{
  "n_layer": 9,
  "d_model": 256,
  "n_experts": 8,
  "experts_per_token": 2,
  "d_shared_expert": 0,
  "routed_scale": 1.0,
  "balance_loss": 0.0162,
  "init_std_router": 0.0397,
  "lr_router": 0.00105,
  "norm_eps": 1e-05,
  "tie_embeddings": "early",
  "optimizer": "muon_variant",
  "beta1": 0.9,
  "seq_len": 1024
}
Below are experts of layer 6 (counted from 0) of a mixture-of-experts language model. Rows are named router (the router's row for the expert), down (a neuron's output weights, with its number) and show model dimensions 0-255. Each number is 128 + 24 x the weight over its row's rms, rounded and kept within 0 to 255. Numbers have three digits each.
Before each expert's rows: "comes before" lists some tokens at least twice as common just after its tokens as in all text. This comes from a sample of Wikipedia text that the model never trained on. Tokens count by the router's weight.

# expert 6
comes before: "1", "2", "9", "8", "3", "7"
router:162124124144109141113145160114129101104112074123119115076124145170092082104159123128134110108091141139139159119115136103125155183124123146158119096164126071128114106122082098138139133144097121103129081105173126147128131129120104093125118104159126092160140149150122143119094125137116119139127100126153163162104138101147160148153130128089148120100133133119102148117098133127160086176100088139145123106147144150142166162122113130093126059112094110140189184129142117155151124142095122096105139145105072134164107127132081111125112140095167126179140149140142092127096132149158162133099117183121169142133159107102107120141138126105103159167117127111116146123122151105116117115133135121103111128095117087140170085127134105150134128153107128080149130125154110101106117135126104
down4:116122163095124160157120135136150128156139112173137150134057115130101145123127155087121153112145157103157146158126139093152121160164157098091104096116102078154124091152149144113138136148096108113109161138164091167160151145126107138141145148133153147092157133171149147103128123122149130155140137196099137139142126119125130125133129106111182106166109162128152146146108124127109114125079083118130138147111176183129159117096109143124094146141108149159091146140136112155169103142152145138168128138168076126115114093130127119105138137126131157163061119118139136139134123138151165123141195144096101155136130160106125126159142156139117110155074110070157094126131150129138088104098120150145144097110121086126122139131134127150118153093154134139117102114134104140132144116131117
down5:113155165165083161127109114108104125163140137108130119145145106124135113156108140181174136123126104107123132083140102124151152162128106109125115090143141098141058140121088107115105128132175127131135140132115168125137153116147148115124122092137128172133094120127111153151116177158133120118147138142106099098102142163116149147119080132104133105092111102150158151125115121134087108102102127161121116160115168111124119137148144143121183128107120132076111118169145130084148144101137101078159128100131083123144112113111121122125089106148138159068081146105167117126110136126083127183106128174105144105140099164124081139118113123153115141147137115108170111102125100153159150100153098107116129130095161149119113118150087134109147099147130179142150129130098155114113108091089147
down6:190124126106086176132108113085140107100122150108089123113124134110136142125107150121164153116124127112140120119112102091128135093179158134103132148141156181133114153149111141163141130114165106110104111118136143075114141144129145129164156156133163120123134188144105101122129112111121121156149137107146121140113109121140185080116122140170127125151133130110140101153119130130111130113082163144146154158114128107145105129146148157167129138108150167127122120113133146103127147103146127142126161123134135100148138115175182148084133128163060133154114113097095146081067124110154138144159097163151143135164080115134169105125139130114104159138096132136133132108171136133079123097112141126076120125119109120108147149162130173150116143151149111127116163146158164123094167166180114
down7:088144037149146133115154113197121130146134180128121108156095158158136156131125148137125153130103153063110111116167125094106122138104126110103155108129120116157124106120120121148103106098111094135155175101086122139148148105092163161140163119130126131171099111104086143105120166125164134154117153157101141108125103117067135103137111140165110126137110113136107123148162106130101148154099112160113099127152106130135122114104127121102149177117152087161113146149146090129149116146151128144135093124161115096107109123163150175156113143146142129120113124102124101152119140122094127125163147095105150133141109157132120122118126150143106069129152140163132127152143068132126125101137118146126116089130133138143102138149131072083143106122133130116169149113160123134101064143147105
down8:109111117131135152119117153137118188114134145125136161132124118152094118109129120165122135143133142124112078093129106089146140121141080086143139151142143076130107119162094147141157121124111126135176139180112146149115129160092105135149104120155140086077166141111176097100194132100085164132152129141126134100158132108114118130058080147137128099114113169141115157115160150141114132112132109108117129112151154146174104085115131073144145142141120105112104157115141178109158126112102146123129148143108095189101140109139148086106139133108155106167146129138091146124103143133125110135095124135144140133158167148120139102141145114121134155132130126133071170117099093106084094095150133139087146152119111140109140132116089154109141147125120146148099105127113144122090095131084151
down9:149152063126118130152097086140103119134127106117151114153159089125147109135170123122109142132114121126119138127141116144126145111201117183139124110158115127143125132145149125148124121156129116140125150123131114127175135123168068160102127155118118105087123135131151123145142143109098154123106133095129112122110178134147130095117139139048108130133169135130108087115143123103078133162120085130161098108134147141129152136075110132157154136107112182162143148115098104152160162151129116078123125130057094148131102134125099138133105116144083124105133139089143119126167055152164106125175099107142155161152132139104122120109129163141133144124131134123136125112132160155169134144124094166119135095085139155138101106136147096121149130120084068131113088133123146128129126107107130
down10:120156131108129145119149142076140096114099127150152135175112134125149095094125157155164116144080159072172157113140160132147123145146126108128090158116141095130106133112136143135141108114129143133155089133141086140137122141121088099147089145143106108120102121117117106110147122105102118159130155093129110121111150154182112112144117155105113198155115143138158149118120128094147139145105135169143146132111123098123149166164113159155130152151140122083085119188139109160122149110141107101107128118148143103103114076145132146130110127143122169102134126086129162159101108129093161110153055099118074098111112134138150163129128163131115130146167117085142144127170118107114151146154134089178136129186144147128152138123138139136127164095145126131138094118136076089113120145122112
down11:131119088117091127133118159140122161118084156135120128129147104146162112172128119125127086076107154102136108117118160123117150110166073158144108159138128104109097103081118141124156127142166114130102102127097109148088178124122104098114148138101101165174120153128131123143168100152125161138112104128122181110130108171111110148137128136136135156125133119178104164116134112127120120150141094136150151160104125156056145129068096122121114108075159127126134118106122099153188116125149135107091090163155137166115126109111129083107141165134135129087100134116136170135123147104113109157141160141164087155139134119099116171119160148121115110130160117159159135105159111115112116126103096152105151093110147083114148122169144115107114140129106172157106109143154141128144126136126090
down12:157177064157141106122126104116131180109157078120099099114110101115120095104069126154135135179112144162143126144075145132148111152119120123093134168098151149116144140114101126117101117125152103171084170105120127164127108139144083103130174150135131151131123131133112161155103098130113131126137089083118131114123163119137140129139119135126138150144108178086127156130106115130132119153116115092116104144079110099186151135124112156151149081143092140136103128158161141144100169132169115095135124146106128124112153105136195112135139152119118139151136131155143132141143157136118089132159129116137064128167118123153136176120125117141091112086139118125140116176133119115118104146096075120147168133086087113142122142138138152082111141091127117124134120125114112127165117125163114
down13:147075147183093140092132088096110138132104146129131107113124145156081136092143148117096122076163174091139128115137104100136151131167101128100107105102117126103093119134109142115128110135080105175147129124128138056118152113147109103157152126107123120136125096108145110174089149116134135141056093160145088144125185132146084118134143112110150117159113135157142118146129119099148120101106158116085149143144168110138156146109147083131123110129161101156119131109153157150118157110102096113150141112126127129102146181168134126093099166129099125112121157106097129140169093169136126148116120145118120128152084151130111092137125134120144178111122158091149140130123137088124162161090078134144158129107094091136105109145125133136151132152122134126122127110128131134115163134148098
down14:125188130096109155124110096123136133123079140105141106140109082114108133127139140144117122103113086117143130196155102158167152131075162183161100092121097115145144112102138167145144135118120134117108088113146109118140149156128134137154113127129132102127119176159127131120155087140112090173133117125132132162117142089125099161104091173190117124138142149128083147076142108152133137132111173113147124152124123083120101137164089129149103130134095118144114148122125117107090134130180113129175099174167098145120135147119134152146115193132153152118161118122168097146129084097140126110135068136151121114130147141101147114103153128149127132156099145108122151110094157085122130122138115152136159127144116088119125109102129128105121136105120161136159159131132106126124083113096161
down15:150155148149139114102137165113119099157056139127114139136196116117105156114107124151160122104090132136150121115110104120105140112117097135102157104128134147111125106160095110141092135156123134121149159166158117138080153150056150154150121154128119160153119138121169122155116119117101098106149105130158107092135108132110116154115160153092137105112126103148159072091144076144151148117133104097165154103137123083150150142124115129156151138129127119131145135155149114162113160155119135133110171154139146153132139139153090114174146158118154124140093175128113122137118095134150156081198129169192131121143147110107113139128116120159133122118132125146156178144119142156145109093108088101131094119142110117126153143169122148102129110109123138128161149141140106157110167091169136
down16:085101144131133127144099114124111165135120155127138112079115116144153089130100163122096138111134143104145133112126082133112090169157126137147070134117097143135141149153164081128136167143109128110105113148113175111160084149136104153094151090134088084105152133160146160148124159142100109138128117123140096111122123132129157116106137104127147143091118106080213143121105114154142160136153133163131139103108091119131141091143147102090119147139119145146153118136109141140115133117119120149075109118111131144120137115163112089134155154151089134111085167134128106093159104111147092144139108115175115077174125136128169185135104126121146134165121083122182098133122113117144127152124130109153104126131094162103118140101120155142155166136148142128127165133168116157140101127175110
down17:116163122130119064135130125152130086123133116192111119062140143118120105171114138140151142119143110134134109108144148146144097146104097160120099093094089105159068095094165129092088126154127091154130105098118128135113106083108144088129123148119107157089166150140140165131175101149115136127133165136165118079146146133143086157095114075170147143144109169148165133108158121143109148132123121133173086124103109111132111123179161106173104124105101098135141135111116139171148186117146134151072122172147107147105138141109087099128119130154143133148162146093134147119116104119098131110138131136143101118173102144143120159166110147131118130131116135130114146149140127117106137124175143099093118107151108117094125134114114117128148125099129107125150128097147135129155137167140126
down18:145136122126148140089155148119155114118121132132085116116123169136133079130182152110175118107121110106117091119150118164155130103164112160131123160134175139194126082114138100159155148188160143086119156147130133154098129085153094181115118168099135154121107117132152117126121122115116163109113108172105141162116115114121130122123121159133099136127136106110139134117147078103157090133100165151143087100180132127127162120117113141122145115137134140181130139140131082120144160155145135149133159120152082109155168177121106117094151120119129131114114150141113154183137125105116109121122152129133093114137119149135090148151129133141139097127146131111118101162170150114153124104157119138146131152129135114129172173095152134183114153125145133116107167166061132157143153103095129
down19:161180142158118114164135126110141163170113121123111099094120157150114110172126154098121127131148148094141161121085144093125111118077172141138097123119180097144109147137133104084158145114081106132134156159144117103116121159144121140134194135091125116144137154144102136110146142159087191122103129133118085139144111127093099124119102135162123130133140146136085122106145098111118118141131137082107128140164152161139127138158124145118174097113099161128151125173123103143154128130118143126126132104105149110109131115144182111101121084138128132148100184152154112140115087133126148133135108179163123116147157107150107119145171166122133120091121100138096129165147147113136156164136095085103167150161100101121106141152136141111124144175177171143156153130098150131118136129105132
down20:113136131100058125160148127151130122141134135130081125142114124131120142124126152132149166157136138106101105116120105131112145156185086100147150112116114144180135087094152106168131179174137162118142193153103163137152150104146148113096127109133132110156078129120113085125104109131147147113095125136099152126130153108116140135097159102140086141151174097153135130118132111121136120123086113088132129130135146124142126154133158119114142098117089167114100139132109127103169105092169088147164114127150143143156127178179119076146147126134148110152152154135131115135146124153125173145158116134093126116132153169111139109139126070106120138157131109145131168134093153123065129129107109081175120098108122118105158100101136151167102138138119164126139075129113115111115135113102143
down21:147145153127123176173136112156161108097097158122157141160122139141184130098157114156164138151149122133132111132131169111129183126107152155154090091147127115152090105110162132134110132124079119124131165147131123113122141149168121104137159103134172093142136135130097112111104136106136136141190133098106115121154105107172104108094143122138109096104150109115134132140129184145160128141136079113131145183111106126126137110122149180155117105111136155104087124167131112120165081123137103106115112112093147167136112120156163127140115160129129171123112163153125120147132126132110146159107117142155118166182121146117107123115123128164156131094176102144126102105148141183134132163119141120113123125110091135126135155076103121121113061139158138148114111172136162149176167132133125
down22:107169086116174156152113103096128125097116152131101147102087094127092070122130102106155126152175114116102129161135163152154167144117119152143143171112116109113142175115127176137088107088128180085120140137133176111166142161158168158121139127106151123103150161083117129149092131172152137116136138122124170101158097143179119101144144146112098099130124127125164112120109138098108124170148162105093130076183158101156111147135139098150135154147184111075125114168121137138147113153149128173113140146128159100133107100128125151108100095122158094137131150135133141156129110110136125142117161117105134158135133121115122115164105162127087126118120094135117132146138129117151109137146135138157124121113138127101096106136165122076104121132097137117099159100121097111133127103131139
down23:138111126146148134119068136127115146107129171145141118174122118099105134153126128126162095170101111102096116088136093115118146127185131143146150113171126154145076095155098084113158126127114127146141135115123169124166123147136125114107164122141123125121124149120116133122132064113130132160145120128130134169126188133122140115110134154108074165164189118132090102094086141110105135115107137153140164167139122101163104093127141132131138136111180165134104075132117106150150092148082129189130145113136099144105120078103141127105146138099102138142094135103115126159114165168116161123164141120154162100114138141155116118169117137135114131139150099158127107114157116126103138127118115124168126130092129159135100104156117101107129084134097110141099174079115148156092114122127126
down24:100099157129154071123154079085123158134111121132123130077140135136132087134122150140099115150161173149131150156125121185118152133138147119140144127136138115149112141148109145109114100117164119137103099175096108124119145102080102124155107089143117151130125149155102153167089152163161161154152140167125120113109126134093107108112148156140109117106122095111107155173144094139136127143180130127130155135173104166159128106129104133128145108176137129103112119155131129139132140163145121174105118158109110099124113116128117138143119113100106154133157149099108114130125107103131086130126126134078190138121110135136123163093170129125161059137144165110120156122119119117114118154149103150144136129134074128137176148159069142110149095107145167149114121115138118164169092163101094
down25:115122184121147091120097085129147176117153148130142088095104180166141174105110130133163136111148148097111119146162115147137118115148136138115147108112121153158097136121135188132097170124134109122137126127122115118128108102149147179157094145125164127115137103115190150116116123069150137108107151128153136170163130104152136145117126128108108130136106140144170133065142149161129125129121134080180160117143149111131173155104092099119153114105098123108126142159125111111125136098127131131142142124096143146143108116080158101110089136134135130123167120111109132140144192100140095120147110112148142121141135137148162148096100141134120081094190100093105094131113136122118110107090112103151135128119124111119081083111154112085071152121120111134134141126152108126114083140093120
down26:125131124162089078117141125063181127076088136140135201153143117129127116069126128143088152123125125157110110141118121118134135172153119145112171092115094115099133075101131142138134167121068120107117140168115093150158108137091142126164106106107121159097159142095133114146135123126114126155111137121128118152165122150148170134129093158133129118150140118115127112135129110136148110133112128095105124157153131140130125152160142148103122113094140156136130086137087147109137115126163132136110106144143141129143121141062107169114127114102140152119109104079125100098131142132129130142136149112126091121161116083071058137131132161105132106142149115109095095135136147116100139100125177141116080132082130169146122099105120110139130108108138137144145142115111153084119163082174130
down27:121112152105139142122089114139133139138124117108167128158130119112156088103132156148148156145117119112128086132106137141101104139145123073146130098108111073154164143149166128120135180142105118138118146125123110094129123140117107159116155122129083144144113129142150146120115124099127148111106143136126106111167119144158199134114170118160145136149109101175169114124131128113100135141094110119131147112153122126161151132143118138105130119125179073147128112133125134128140109148124175154091099103180096127143147111144187084136147118120089126144119174130114140141119142103096082144104107113118145165120129114090081158128133133165106164109121125148109157122138195112136136101098137167069067151137143106146125089199134137157115110112124094143155176158151145107145133142145152
down28:122153120120090149139136115122145077133129130163115125133133140140155107121081125147093130149155139122121130123110150141153161090102149096125153082113125110129125087149131141069120134127088167154117095127137142138140158128117132095129135112125123124159139152073128103149129134132128170102149125098120139100175081112153160122139133103160093110092122103146123104099185125139084134073110120147140137089141129139121116110074125130124162139126143137122052115110105099110114176122136111152105158104135082089134150137159116171161126132115114105112136153139171140138147122121107124101098142111095113158148182070122163107121123142115124121130126111176189151123162095097123118158135137126073140115126126112116130151113130117142140179149113082112085129131168121138073128150105142
down29:149097101127120157104142158142157098135136137149146136125143108125135111101104092110126133128144112145119109147089112102124141120140121103137131138102126146106143160108112075088105147166123117134134117133133125172123109110180100162159144125112125113163109151199158176181157107107133134112139134136126111157170102128145158135105119148077100119116118133089128132101138108142077100128156081090175117142111153120093117113142149115110180139154144063161133135124127110124083117157193121078137149148124123141127108122138130104113142095107116131102120154139149129131150151153088132165078147138167120143113138111124147085148120127134118164126126083126145103148113151132091186149167126130149125073112135079144123115137084101134106108156152121094145151089097132144129112144165138